Weights of a small mixture-of-experts language model, trained from scratch on English Wikipedia.
Size: 15 layers, width 192, vocabulary 8192, 31.7M parameters.
Training: 343M tokens, 5228 steps.
Below are experts of layer 3 (counted from 0) of a mixture-of-experts language model. Rows are named router (the router's row for the expert), gate (a neuron's input weights, with its number), up (a neuron's input weights, with its number), down (a neuron's output weights, with its number) and show model dimensions 0-191. Each number is 50 + 12 x the weight over its row's rms, rounded and kept within 0 to 99.
After each expert's rows: "gets" lists some tokens that make up at least twice as much of what it gets as of all text. This comes from a sample of Wikipedia text that the model never trained on. Tokens count by the router's weight.

# expert 12
router:46 33 44 47 51 41 47 62 54 50 47 67 51 47 61 37 57 54 36 36 56 53 58 55 26 73 60 30 61 50 38 56 42 66 64 66 46 31 52 70 53 58 45 55 54 57 81 52 49 57 53 41 82 49 58 38 56 58 57 45 54 53 36 29 44 70 60 75 50 35 38 84 64 55 43 63 49 53 57 47 50 38 53 30 77 57 59 73 64 45 62 52 43 47 61 35 40 42 22 31 51 37 58 54 49 40 54 40 44 42 52 36 58 59 52 64 57 38 59 59 39 39 47 44 70 36 49 67 43 49 69 44 36 56 68 30 46 68 38 67 53 66 61 66 66 47 52 50 48 51 54 24 56 40 44 59 29 56 42 39 48 58 51 45 40 53 76 40 55 53 58 39 31 41 47 60 63 51 53 45 72 27 63 39 65 45 60 39 24 44 54 55
gate0:51 36 60 34 36 40 49 57 50 46 56 55 52 61 52 45 55 47 43 39 57 62 54 48 62 55 47 50 54 51 34 38 55 37 45 43 54 62 65 60 37 52 39 56 27 48 68 32 35 44 45 59 59 67 38 58 49 54 32 27 47 71 41 49 29 58 67 45 55 40 61 50 40 46 32 42 73 55 44 54 65 57 81 67 60 59 53 41 47 51 63 40 55 54 56 62 39 45 47 61 64 62 57 66 55 39 50 36 39 51 23 46 21 37 50 41 61 52 21 41 52 42 33 75 33 44 44 62 50 32 49 67 52 56 30 40 43 60 53 72 56 52 63 49 53 35 50 73 57 69 24 45 50 59 49 40 25 44 44 40 39 48 41 51 75 55 60 72 35 33 48 47 42 62 85 46 51 55 55 43 38 49 53 41 38 45 80 35 35 61 51 66
up0:45 59 57 50 49 50 38 69 60 71 59 63 38 48 42 50 51 41 73 38 49 51 53 66 46 65 46 44 46 57 54 60 53 50 48 28 54 36 39 47 55 83 35 61 44 56 56 56 53 63 47 61 76 51 54 68 81 67 67 40 46 33 61 46 56 64 29 47 57 59 36 35 59 62 55 88 39 65 32 56 31 53 26 43 62 44 44 57 33 47 52 33 53 28 58 55 56 67 39 49 46 56 76 45 72 49 67 69 53 50 48 58 55 32 43 54 61 38 58 59 51 59 44 35 55 42 32 59 68 61 73 55 71 43 47 51 54 41 44 36 59 65 58 46 43 46 58 62 58 50 31 67 58 39 41 52 42 52 62 54 43 51 78 46 66 71 47 58 57 44 44 61 37 68 39 55 58 45 70 42 69 51 65 53 34 45 41 49 60 41 25 44
down0:43 53 51 76 49 27 51 43 43 21 37 48 55 58 57 56 37 61 41 56 26 63 57 43 65 52 45 41 59 35 69 40 36 59 52 51 55 63 40 47 61 37 55 55 53 82 56 60 51 43 42 48 56 41 31 49 37 63 64 44 50 46 25 44 51 71 51 61 57 54 48 44 60 58 56 37 43 17 49 30 50 61 44 56 52 43 54 30 55 54 70 56 47 57 33 30 38 33 47 68 59 44 69 61 22 73 49 49 69 49 61 34 39 54 47 48 37 66 49 53 51 40 67 47 59 57 69 70 38 43 65 42 49 45 47 60 69 48 54 66 51 62 63 71 61 42 34 54 54 62 50 15 65 43 63 62 45 32 38 50 32 36 53 44 46 67 38 62 48 26 63 50 50 26 53 38 58 57 52 38 40 56 54 45 61 37 47 54 42 32 44 41
gets: "ic", "p", "et", "n", "ot", "g"

# expert 31
router:72 39 47 36 35 42 64 44 47 57 50 72 74 66 63 46 60 80 57 50 47 40 64 72 51 50 41 50 48 58 48 82 45 55 65 49 45 57 49 44 45 50 63 57 47 29 50 57 47 52 41 48 59 52 51 58 57 56 82 53 64 50 57 46 39 56 46 63 51 36 62 59 36 63 33 55 50 53 50 57 65 65 31 49 61 67 52 62 54 63 62 72 53 41 41 31 27 48 29 43 53 53 53 58 66 35 57 58 65 34 53 43 54 61 23 59 39 32 47 44 30 50 44 60 58 36 51 41 43 12 58 47 38 74 45 46 75 54 57 47 57 53 61 76 40 50 71 62 52 36 51 26 46 59 56 47 47 38 21 55 61 39 47 75 54 59 50 57 33 67 63 44 60 56 45 53 56 46 53 46 53 28 42 53 54 46 71 67 40 36 43 49
gate0:45 24 45 30 51 32 54 46 58 65 61 63 59 46 59 41 59 57 40 49 46 62 36 54 57 60 45 43 63 65 31 55 33 64 74 34 35 63 66 39 35 52 44 53 37 55 59 41 37 41 32 57 49 48 30 63 45 35 58 42 77 67 52 53 50 70 47 44 46 57 54 34 39 56 41 51 40 47 35 53 68 42 60 70 55 44 48 43 55 64 52 42 62 62 51 75 62 60 21 60 66 55 56 77 47 32 35 52 45 35 34 54 31 31 42 57 53 69 30 52 44 57 41 66 57 65 35 49 45 35 39 68 41 55 53 42 48 58 35 47 49 44 67 43 46 37 55 46 55 51 34 41 42 51 46 38 44 55 35 34 57 47 33 45 62 64 54 74 30 22 48 57 54 69 68 60 40 54 67 22 50 27 54 46 49 36 60 42 74 50 48 45
up0:41 54 60 65 58 55 42 66 52 53 51 53 51 37 45 36 60 50 47 64 63 68 51 49 77 42 64 54 46 60 65 55 47 21 30 53 53 30 36 50 48 44 38 61 58 51 57 54 58 52 33 41 73 56 58 59 62 70 38 36 58 39 54 39 67 49 26 49 68 74 49 44 53 55 41 52 63 61 62 54 28 42 33 41 45 54 48 28 63 66 52 49 41 17 59 64 65 77 37 59 68 51 72 36 70 42 64 70 49 33 45 46 59 41 49 49 43 23 50 59 36 43 49 41 52 42 60 73 39 51 71 42 70 54 59 28 47 43 46 38 67 47 57 44 60 45 41 51 69 51 33 66 51 60 43 53 42 70 68 61 46 34 72 30 66 47 49 66 43 48 56 73 46 53 40 55 68 52 46 53 48 52 57 53 43 57 67 42 38 48 32 50
down0:32 64 35 51 58 36 53 42 42 26 32 58 52 65 56 57 31 55 53 45 51 53 60 20 43 47 54 37 53 49 85 50 41 56 47 50 52 74 60 71 63 56 53 55 37 81 53 40 47 56 43 53 49 59 24 56 58 65 66 63 55 46 63 56 67 46 25 49 67 59 48 49 28 52 48 50 45 37 64 41 36 61 40 38 45 55 58 51 66 51 51 37 39 29 32 52 46 33 33 56 43 43 38 45 56 51 41 41 43 41 61 50 40 55 68 42 59 73 77 66 48 46 61 62 57 48 60 41 36 43 85 41 40 50 26 40 59 53 60 56 47 67 42 64 61 43 42 55 51 54 68 41 45 42 53 39 55 28 44 35 34 35 45 34 58 42 66 50 57 64 55 66 44 36 65 43 48 56 55 51 56 31 30 20 63 42 46 66 43 53 48 56
gets: "b", "ation", "ent", "ant", "ment", "ations"

# expert 25
router:73 35 49 46 50 43 60 70 39 62 28 66 51 57 50 37 42 58 46 36 53 49 38 54 55 54 60 36 27 55 40 58 34 60 50 46 47 33 39 75 49 41 77 55 62 42 58 38 36 43 49 39 55 56 66 45 49 31 66 27 65 46 52 67 63 63 51 37 61 40 61 69 62 56 36 66 58 57 57 56 43 50 39 57 54 69 55 60 32 65 62 47 40 36 50 41 35 50 36 53 31 45 59 81 47 55 64 44 63 31 46 49 58 41 45 68 54 37 73 43 34 37 51 64 59 42 52 59 49 34 43 42 64 52 39 60 61 66 47 70 39 69 39 66 46 35 77 52 24 30 53 36 38 50 45 70 46 46 46 34 63 42 68 40 30 58 60 50 57 61 58 49 42 45 59 81 46 42 44 38 46 45 48 42 63 30 56 66 39 34 55 53
gate0:25 55 44 37 22 51 38 34 60 56 36 35 52 60 38 57 79 53 43 54 32 43 21 60 60 57 47 42 56 66 41 48 54 41 46 31 30 61 68 61 63 58 51 57 48 49 50 50 49 43 35 44 70 52 32 58 51 55 31 43 61 64 48 37 25 69 36 20 58 47 65 48 59 61 33 63 51 52 47 59 44 43 58 71 49 49 29 30 46 43 43 45 60 49 48 65 60 58 46 56 58 45 47 62 60 41 41 52 49 33 22 27 37 49 36 42 67 45 33 49 47 31 40 76 40 45 34 46 44 37 60 60 17 46 42 56 51 44 58 65 61 62 42 52 53 71 67 64 52 55 35 47 26 61 44 32 51 54 47 50 52 59 52 54 55 69 67 63 36 44 42 67 55 62 60 40 59 40 54 50 45 56 67 36 70 69 60 52 45 47 60 54
up0:30 80 65 34 43 67 41 75 52 55 48 63 50 35 37 56 65 57 67 53 46 64 55 50 77 36 59 51 48 54 60 50 43 45 52 52 52 59 46 52 68 54 52 42 34 52 53 69 47 64 42 42 61 52 54 82 64 77 34 47 53 50 44 60 66 57 24 32 70 59 48 44 58 48 41 50 57 74 39 50 33 30 43 45 31 40 41 26 29 55 57 49 37 43 39 77 69 59 45 52 47 32 55 50 73 42 67 51 62 45 26 36 51 57 46 60 48 46 45 65 62 30 43 55 57 40 39 41 40 69 67 42 44 40 52 24 51 35 52 59 64 53 46 44 53 62 50 66 36 45 41 43 45 74 48 42 49 69 55 62 45 60 37 33 62 67 54 54 44 33 66 69 58 55 64 45 52 35 55 44 59 57 50 55 47 47 45 51 46 45 19 62
down0:33 54 51 61 44 47 35 43 50 51 36 70 56 59 62 64 67 51 48 54 44 55 88 38 35 46 36 61 26 57 60 45 53 54 31 56 42 67 36 47 56 55 53 79 47 77 58 37 68 64 42 55 62 68 26 55 50 54 49 63 58 42 43 45 44 69 55 49 43 62 29 58 53 37 43 44 54 25 59 44 50 28 50 34 28 51 54 43 67 49 52 52 36 50 60 45 38 46 56 66 61 35 27 54 32 42 55 50 36 37 61 50 37 60 59 39 27 62 63 64 76 30 57 39 48 39 36 53 43 55 65 45 57 40 41 49 45 49 54 74 53 67 76 63 70 46 42 54 65 61 66 37 61 42 63 53 64 37 41 57 69 35 62 53 36 63 50 56 47 51 46 68 54 40 55 68 41 40 35 38 30 41 39 66 45 48 45 60 37 48 34 43
gets: "2", "1", "3", "| ", "\n", ", "

# expert 23
router:53 47 53 43 64 52 51 70 50 42 46 45 53 34 49 47 58 53 35 61 27 46 37 30 48 47 56 39 42 59 54 67 39 52 55 41 41 42 23 64 26 43 59 45 40 34 59 36 43 47 41 36 42 66 79 46 54 47 79 37 63 34 70 65 47 56 47 42 69 44 56 45 46 77 58 49 57 44 72 38 34 55 45 62 32 70 49 52 55 36 47 62 31 45 52 64 35 39 44 33 56 54 66 42 41 62 48 55 52 31 48 35 68 57 31 69 59 34 57 28 49 50 38 81 62 50 51 37 53 31 57 41 38 55 52 53 50 56 38 33 56 54 69 41 45 50 64 35 40 45 67 52 47 68 47 55 66 48 55 32 77 26 53 37 36 64 56 63 46 59 64 53 69 39 36 45 50 56 30 48 54 59 64 55 66 60 66 78 44 47 51 43
gate0:58 44 68 41 49 40 56 53 46 44 66 30 44 53 54 61 74 45 38 50 46 36 46 47 41 41 45 62 43 59 46 35 40 50 57 17 38 39 66 38 35 70 48 44 49 54 53 31 51 51 32 45 68 53 28 56 60 61 71 44 60 51 60 58 41 61 57 38 48 37 45 51 35 62 32 60 56 49 48 59 48 56 57 78 35 59 48 41 57 46 45 38 51 34 54 58 39 42 41 59 65 54 31 60 66 26 38 57 47 37 45 59 53 69 43 57 78 57 33 38 37 62 45 65 42 71 42 21 49 40 64 50 35 38 45 55 57 44 50 48 36 43 60 46 46 68 44 60 40 24 23 38 42 74 56 38 53 44 40 42 56 68 42 51 71 56 72 77 43 28 40 42 47 76 46 41 40 52 50 44 51 38 51 46 76 44 57 47 69 42 56 70
up0:30 80 42 62 46 52 44 63 54 59 62 49 46 36 32 40 51 34 53 54 61 42 55 63 59 47 36 68 41 80 58 46 41 39 60 47 67 38 47 39 46 39 41 49 33 43 38 41 31 38 40 34 55 33 72 53 62 70 38 50 52 62 48 50 43 51 32 59 56 70 53 45 45 55 57 57 63 55 48 39 35 70 51 41 45 36 38 34 56 53 59 36 46 25 39 72 49 69 37 60 67 56 45 50 58 54 61 50 49 47 68 47 68 44 75 64 35 43 51 59 33 30 49 52 49 74 41 48 40 39 66 53 55 36 26 30 40 26 57 52 63 49 42 47 43 60 60 62 54 32 35 35 33 67 37 40 40 57 65 60 53 45 62 37 71 60 77 61 41 38 61 59 42 66 45 38 51 53 69 36 67 65 55 41 44 37 49 51 57 41 32 41
down0:30 52 52 58 46 34 52 51 46 34 38 44 47 63 52 35 54 50 43 62 25 71 74 33 80 71 31 54 25 33 51 53 59 58 42 48 62 65 58 52 33 53 47 70 57 73 63 65 50 77 37 42 61 68 41 37 58 45 53 69 49 50 55 47 55 50 36 46 56 55 30 42 54 56 43 43 39 36 46 47 62 42 63 53 50 60 60 37 47 48 40 57 59 58 35 56 44 46 33 41 41 53 44 43 40 50 44 25 66 58 55 33 40 54 52 53 58 59 61 61 52 33 57 40 50 49 51 47 20 50 74 36 40 58 52 53 44 56 46 76 60 52 67 34 58 57 74 48 50 43 48 43 54 30 78 74 35 51 42 38 44 68 50 53 58 51 36 47 49 30 54 54 35 51 41 39 45 46 59 50 52 45 36 00 34 47 53 46 47 39 36 59
gets: "e", "a", "ra", "ie", "ine", "ive"

# expert 13
router:68 41 40 21 51 44 59 37 33 61 55 56 77 54 57 39 33 61 42 52 41 52 57 50 56 42 65 40 53 61 46 77 51 48 67 41 63 53 28 64 53 35 41 54 47 41 46 42 46 62 27 42 71 74 50 36 18 27 39 56 29 41 56 65 36 51 58 45 51 21 56 45 54 52 42 66 72 63 67 53 28 61 63 55 39 65 30 55 52 48 53 63 58 53 28 62 51 35 59 43 50 42 48 71 62 68 53 43 64 54 54 60 65 35 36 54 54 52 51 45 40 48 35 32 58 67 58 54 63 52 64 46 57 87 51 26 50 46 46 50 40 54 60 38 53 51 58 48 52 46 69 53 54 68 43 57 48 45 53 50 63 55 43 60 30 51 69 58 36 52 53 50 58 54 29 48 32 46 25 45 61 67 55 28 46 35 51 59 50 33 57 52
gate0:67 32 58 43 64 43 50 15 37 56 54 61 65 45 65 44 74 60 23 57 45 48 37 49 55 57 53 39 35 56 51 46 48 51 40 42 38 79 61 70 34 45 58 36 40 42 61 35 42 47 35 44 59 70 27 42 43 40 45 43 58 47 42 50 22 62 52 39 49 51 51 64 51 55 54 69 55 45 47 60 51 43 41 63 58 37 41 47 63 57 63 34 36 68 46 56 45 76 63 63 58 64 36 69 38 59 47 66 37 56 44 54 25 55 49 36 66 53 25 43 43 48 34 49 33 40 39 49 13 39 61 56 31 55 37 54 56 68 46 51 54 56 44 45 49 37 55 51 54 58 17 45 60 50 49 39 27 47 38 45 39 45 36 52 66 47 59 57 32 30 35 40 46 55 49 43 38 59 69 52 63 50 47 48 69 53 49 28 70 38 54 48
up0:45 60 60 55 51 66 41 61 54 43 33 57 51 35 42 47 66 42 65 54 52 65 40 44 54 50 45 47 64 52 39 59 51 37 53 63 53 24 42 45 69 44 38 55 40 46 54 54 37 71 61 41 72 56 54 61 68 85 48 65 26 25 74 69 44 51 36 44 79 57 34 37 53 65 41 62 62 58 41 49 48 63 53 31 49 34 45 29 36 69 71 42 36 43 42 61 76 52 34 30 61 59 50 49 59 27 43 57 51 54 52 46 49 45 70 58 45 39 70 55 38 52 49 55 54 51 49 40 59 43 81 52 75 38 51 52 37 56 31 55 73 68 63 41 69 60 51 27 58 39 48 51 49 56 37 48 48 59 63 66 55 57 42 49 34 58 40 60 45 45 59 65 44 49 46 49 47 25 47 42 40 57 55 37 47 56 73 37 52 47 28 48
down0:25 34 39 43 50 40 47 63 48 49 41 45 60 66 71 44 42 66 38 61 26 57 56 37 67 62 42 32 43 62 92 39 39 52 66 53 36 59 43 55 45 36 36 49 33 63 35 62 51 65 60 65 67 44 21 46 42 63 56 56 80 40 48 56 47 64 45 40 62 48 38 46 62 55 48 52 30 44 66 52 56 43 50 65 61 63 60 46 46 42 43 50 58 34 51 55 41 38 34 39 49 57 57 42 43 56 52 35 52 42 55 51 51 49 61 61 27 48 55 73 68 45 43 47 41 45 49 63 35 48 64 37 25 29 47 54 64 62 64 51 45 60 61 60 47 39 35 41 48 70 51 46 64 57 70 55 44 33 26 48 34 32 60 46 56 58 45 50 63 45 41 76 37 51 62 37 31 23 33 44 34 41 50 36 43 38 53 54 39 34 36 66
gets: "al", "el", "h", "a", "ah", "il"

# expert 28
router:54 49 48 28 40 37 37 41 40 58 24 61 53 60 43 41 15 57 45 34 51 62 45 64 56 63 50 61 32 54 15 61 51 57 42 41 34 52 56 52 45 47 52 52 44 57 54 43 23 67 44 57 53 54 48 43 49 53 44 48 45 27 53 63 48 58 54 58 59 42 41 53 62 45 21 40 46 55 56 61 62 53 55 46 36 55 49 59 66 65 52 57 40 33 58 75 53 40 49 43 58 49 40 60 56 53 64 60 61 39 43 43 45 49 50 63 51 39 50 39 57 34 62 52 36 46 50 40 60 44 63 50 57 41 59 49 60 52 47 45 24 58 20 65 62 30 49 29 36 37 46 34 12 51 37 60 34 47 66 52 48 66 64 59 65 55 57 49 41 51 80 52 31 46 51 57 26 57 42 40 58 60 60 84 48 50 19 60 49 44 63 75
gate0:49 38 44 38 47 46 39 53 48 54 57 50 50 50 47 64 73 43 35 33 47 62 41 41 54 72 61 45 42 57 33 40 49 49 77 46 25 50 50 55 33 53 43 36 20 55 42 30 59 41 36 44 59 64 26 55 33 43 52 47 69 34 46 55 32 71 51 40 56 53 60 58 60 58 41 44 71 51 69 43 39 30 48 69 49 45 51 37 58 27 70 38 56 62 47 57 46 62 43 59 75 67 39 58 52 57 30 57 40 45 44 40 46 41 30 39 62 48 15 39 62 33 48 71 44 56 45 66 43 35 62 58 30 37 47 50 50 42 70 62 45 61 40 54 30 42 41 42 61 65 54 47 40 47 33 49 28 38 40 57 34 66 47 73 78 44 70 60 47 38 47 62 62 45 48 41 47 46 55 28 55 45 54 47 57 47 65 37 55 47 37 35
up0:29 59 64 55 50 69 70 56 59 43 50 74 29 41 57 50 45 71 64 50 55 60 49 48 50 54 57 62 44 61 61 49 56 49 58 51 51 38 36 59 69 56 59 58 42 50 65 52 40 59 49 41 56 58 38 73 84 78 47 52 54 40 53 56 52 44 42 41 62 42 34 26 49 64 53 60 57 66 41 43 38 51 48 55 57 26 27 27 24 82 62 38 54 39 50 59 70 41 53 43 40 45 54 40 49 53 73 70 42 33 37 39 41 38 55 49 46 55 50 44 57 28 52 55 59 47 40 49 40 40 61 63 57 56 46 60 45 38 51 65 64 57 50 33 49 48 38 58 37 51 36 50 41 56 31 42 66 56 57 74 44 36 63 19 51 69 55 72 47 33 63 54 48 45 54 53 24 45 52 41 73 57 50 45 22 47 76 44 39 49 42 40
down0:26 58 67 53 49 31 48 56 46 44 39 52 36 67 56 60 42 61 56 46 16 60 68 39 76 63 53 42 64 34 68 43 46 38 54 46 59 62 44 60 39 61 55 55 59 63 48 53 79 77 41 53 36 70 46 42 42 55 50 56 33 61 20 61 66 63 45 46 50 60 48 41 53 44 51 32 41 41 53 40 55 76 45 40 66 64 28 48 71 44 44 55 55 59 51 39 61 37 54 62 51 43 52 63 50 57 63 43 55 54 55 38 41 57 52 64 39 58 76 53 43 55 53 49 39 50 51 44 15 71 58 32 45 44 46 58 35 59 56 56 57 42 62 47 57 55 43 56 40 65 66 38 60 34 71 60 42 23 44 37 35 47 50 25 51 60 61 79 45 51 49 51 52 26 61 42 54 58 29 53 39 68 63 30 59 60 49 55 49 35 43 57
gets: "an", "in", "and", "f", " San", "un"

# expert 4
router:63 39 49 28 50 39 52 59 24 51 24 61 47 56 44 29 43 54 54 42 60 44 35 57 51 47 70 54 34 54 43 69 41 61 60 56 52 28 39 64 39 47 63 55 60 42 57 39 34 45 49 51 60 62 62 32 50 47 58 19 67 42 53 74 48 65 48 35 44 33 52 57 61 61 35 60 56 55 47 58 44 58 54 65 56 70 54 61 38 66 68 51 41 48 56 52 24 53 42 53 28 21 54 69 51 53 58 58 52 40 38 49 65 49 54 70 52 35 65 53 17 33 46 61 50 30 52 49 64 50 39 45 51 73 36 48 54 67 52 56 44 63 42 65 69 45 63 50 25 34 61 31 39 66 31 66 48 49 43 42 64 50 55 45 32 71 59 55 56 72 62 50 36 45 65 79 48 46 51 38 40 39 46 41 50 49 53 68 49 34 45 38
gate0:45 52 35 52 60 40 31 46 64 57 54 32 63 64 51 65 54 37 41 46 48 38 32 53 38 73 65 32 52 62 24 44 43 60 69 15 47 59 46 56 32 50 49 49 43 57 47 53 71 46 59 75 58 52 33 53 44 68 35 40 69 62 61 60 47 57 69 14 30 43 58 45 56 52 37 54 36 55 40 57 50 49 62 63 56 50 47 39 55 40 55 53 59 62 62 51 24 71 46 56 62 61 59 59 54 56 42 39 45 51 16 56 34 40 35 41 35 51 29 45 61 32 44 62 57 55 45 74 60 19 58 63 34 48 47 65 33 45 42 57 46 63 58 50 53 47 52 49 50 46 58 36 41 66 57 43 58 57 37 54 56 55 46 44 56 54 57 58 41 34 53 42 61 61 49 31 43 39 54 47 68 51 36 32 62 65 87 40 32 42 39 43
up0:40 58 51 38 56 67 46 50 61 34 55 62 41 44 42 32 52 61 72 56 43 56 25 54 57 39 66 58 48 45 43 48 65 38 57 64 64 41 38 45 64 49 47 47 38 47 62 49 46 73 45 32 52 65 55 84 59 66 46 58 56 40 53 47 45 47 41 60 64 57 32 48 38 62 48 51 54 61 38 54 62 53 26 44 59 44 54 21 41 65 58 36 35 37 39 74 72 46 52 62 49 46 43 65 81 34 50 63 57 42 55 48 34 35 78 49 51 40 43 75 40 50 54 47 61 59 66 38 41 37 67 62 66 54 70 21 47 57 46 50 70 60 40 24 49 54 69 57 50 54 37 53 41 66 57 43 47 60 46 60 38 50 68 40 62 55 49 80 55 42 62 55 40 70 51 65 45 43 64 33 61 65 61 49 48 65 51 55 51 39 30 38
down0:41 48 62 65 54 35 43 48 51 29 36 60 61 52 69 42 58 67 33 58 32 61 44 32 69 31 54 25 23 49 58 67 50 45 70 44 43 56 55 61 55 42 46 44 46 77 60 62 60 58 43 52 51 56 39 47 64 53 32 47 59 54 44 33 46 50 48 46 76 56 45 65 76 55 54 34 26 35 61 50 40 54 44 55 41 42 45 38 35 54 35 39 63 56 54 47 47 39 27 73 49 41 56 39 48 36 50 29 48 49 51 41 51 54 43 36 36 60 61 64 25 37 73 57 51 50 45 47 41 43 79 43 54 37 56 46 39 52 59 57 55 60 79 44 62 53 38 51 70 84 54 52 73 32 65 44 46 37 49 46 40 35 48 49 53 50 34 67 45 51 42 66 45 65 57 37 48 44 41 20 29 51 69 36 49 52 34 43 58 53 53 54
gets: " K", " G", " P", " M", " B", " T"

# expert 5
router:44 39 66 59 36 50 44 52 46 41 37 45 33 54 40 20 46 61 65 47 71 48 52 46 37 32 51 44 33 77 43 57 47 60 67 28 37 45 35 53 33 38 68 72 38 41 79 30 51 57 31 61 59 42 68 66 55 33 55 42 42 44 41 77 52 59 44 29 50 54 52 54 65 69 38 57 48 44 63 71 49 30 48 76 42 62 47 66 65 49 67 53 35 38 53 59 44 50 70 49 52 40 51 63 60 50 61 44 37 40 47 66 37 67 38 54 66 28 63 54 29 48 44 52 53 36 49 54 48 49 52 37 47 53 65 39 63 53 53 59 46 43 66 48 27 41 61 33 40 47 66 48 33 62 42 56 28 43 41 24 60 38 67 61 56 59 45 52 44 50 61 51 27 42 45 50 26 63 44 42 68 47 37 62 58 55 51 53 30 42 56 44
gate0:40 35 46 41 40 45 62 54 52 53 43 53 45 56 63 79 63 57 38 44 56 60 28 50 57 64 38 35 63 46 44 42 40 38 58 30 53 56 55 57 29 81 30 57 18 49 48 42 52 42 40 53 56 74 22 52 41 47 42 31 75 66 69 60 52 42 62 29 50 45 64 41 48 51 42 61 52 63 46 54 69 42 52 64 76 62 28 47 34 47 55 58 51 49 40 63 50 63 42 60 53 57 39 79 55 51 49 49 35 49 41 47 39 62 33 43 63 51 37 83 40 33 46 67 26 66 39 69 34 53 58 62 45 65 36 56 46 43 65 60 33 40 60 34 62 42 53 62 56 54 51 50 48 76 55 41 45 48 39 38 43 66 49 46 71 63 45 66 44 53 37 53 60 65 43 46 46 52 62 58 50 44 58 60 44 57 53 28 34 44 51 65
up0:57 56 47 56 53 45 64 64 71 52 49 55 39 35 38 54 55 45 63 62 61 44 61 66 85 57 41 48 51 45 38 62 74 36 56 51 68 65 66 58 62 59 44 59 49 38 67 36 45 57 53 50 55 32 64 54 66 62 43 49 63 31 50 64 60 38 45 47 73 75 51 40 49 48 31 34 58 64 53 38 38 50 51 45 62 58 38 26 68 60 66 33 44 42 44 62 57 58 48 46 66 54 61 45 91 55 60 35 59 40 30 40 55 26 76 46 44 70 52 54 55 33 66 41 48 54 63 55 37 37 68 59 47 39 54 44 37 51 51 38 74 67 53 45 40 51 52 62 61 68 39 44 35 54 46 42 41 62 43 64 44 24 55 39 66 75 46 61 39 39 67 61 31 51 52 46 46 59 53 42 56 46 72 42 47 47 52 41 55 43 28 41
down0:18 36 42 66 54 53 68 54 35 28 31 47 45 55 66 61 52 41 45 39 54 59 52 41 64 32 46 53 66 67 66 59 30 49 40 42 34 64 56 46 47 60 52 51 79 53 32 47 61 48 41 37 46 49 22 38 49 59 54 56 49 50 63 65 53 67 46 77 44 43 27 61 57 63 53 68 65 41 77 45 44 45 52 45 53 46 50 48 52 46 50 47 39 46 42 29 20 19 57 48 46 60 36 44 33 44 62 69 58 44 42 58 49 53 50 30 33 61 56 55 49 22 63 41 47 57 39 54 36 58 66 66 51 42 45 55 45 53 53 54 58 49 50 50 70 34 41 41 69 63 59 29 72 46 78 55 48 46 50 48 33 33 54 58 47 63 67 48 66 40 53 47 36 35 54 63 48 49 36 37 40 62 71 53 33 35 54 64 55 54 33 40
gets: "es", "ers", "i", "in", "ak", "ang"

# expert 8
router:42 34 42 57 70 49 45 46 35 44 38 63 41 59 47 48 54 52 37 24 47 51 37 62 70 51 61 23 61 44 40 48 35 39 69 54 45 38 36 60 45 48 52 48 49 43 48 40 41 53 50 20 51 54 84 33 52 46 57 41 59 57 66 68 41 60 52 46 48 49 56 50 60 56 45 64 70 54 53 61 63 58 47 30 53 47 45 47 51 66 50 78 34 34 31 61 47 34 43 31 52 68 47 79 62 42 50 66 63 49 48 26 60 44 39 52 45 50 55 52 58 49 20 46 64 37 49 57 77 47 64 55 68 35 57 44 47 50 54 45 44 50 07 56 59 64 47 51 40 38 69 58 38 62 52 65 60 60 65 51 57 59 53 62 56 50 52 44 59 56 59 27 41 57 55 45 56 39 34 52 55 36 35 22 36 58 38 63 38 54 57 78
gate0:30 24 71 46 33 59 46 36 51 61 50 42 47 48 57 53 49 51 26 42 46 63 40 49 45 61 50 36 55 62 15 39 53 47 51 24 31 75 57 58 45 39 51 45 36 43 62 47 32 49 40 60 49 49 41 54 45 65 52 49 73 67 38 47 24 53 42 38 47 65 51 48 64 38 31 62 48 37 31 38 46 65 53 52 47 44 37 44 59 60 71 47 43 53 59 63 73 72 45 69 73 46 51 61 53 29 37 53 55 45 38 62 48 32 47 54 44 60 27 33 61 45 28 62 36 52 28 68 42 35 63 43 30 50 53 58 48 57 67 63 61 41 68 48 58 30 50 58 58 53 33 34 41 60 45 34 39 40 56 53 46 41 43 61 55 75 38 56 38 39 45 46 71 60 40 37 47 38 31 32 49 33 61 56 62 59 57 38 55 62 41 61
up0:42 66 58 52 51 58 53 58 53 68 57 57 41 46 12 54 52 31 52 69 46 67 48 43 52 44 75 43 40 56 54 69 41 39 61 77 66 59 42 35 48 55 59 57 48 35 40 53 46 49 67 49 61 46 48 47 68 70 45 53 49 36 63 58 56 61 55 46 63 68 48 43 68 41 48 47 53 77 38 53 35 38 44 39 39 62 46 40 50 48 51 25 53 69 39 77 54 74 49 57 63 63 70 42 73 37 47 54 67 52 44 48 62 18 72 64 51 50 53 76 37 27 62 63 43 60 56 61 54 39 52 46 60 32 53 45 47 52 46 63 56 64 54 50 38 62 54 63 47 67 50 70 43 60 45 54 55 63 67 36 44 42 53 47 58 45 62 74 62 45 54 54 46 64 59 47 48 49 70 24 54 63 63 67 73 56 59 44 74 49 33 55
down0:56 50 68 62 46 43 54 56 46 30 51 40 48 55 38 36 74 42 38 64 35 71 72 57 51 47 39 53 44 53 70 48 31 52 42 53 52 74 35 52 40 49 45 75 41 65 51 61 59 69 43 53 43 52 43 37 46 64 48 40 56 55 45 42 43 82 57 52 35 58 47 48 42 43 59 45 35 41 39 53 39 60 60 77 55 63 60 64 56 43 54 50 52 32 43 58 47 33 42 45 45 44 35 65 25 46 59 30 46 41 60 58 56 62 37 59 40 66 84 71 51 38 40 47 57 39 39 33 58 70 72 45 46 56 46 64 32 49 63 64 59 69 55 70 52 56 53 58 60 59 51 25 55 66 57 55 62 51 26 46 44 69 36 34 41 63 61 49 72 44 60 56 74 35 42 41 34 46 57 30 46 33 67 40 57 38 54 68 50 36 34 57
gets: ".", "um", "as", "ine", "us", "ce"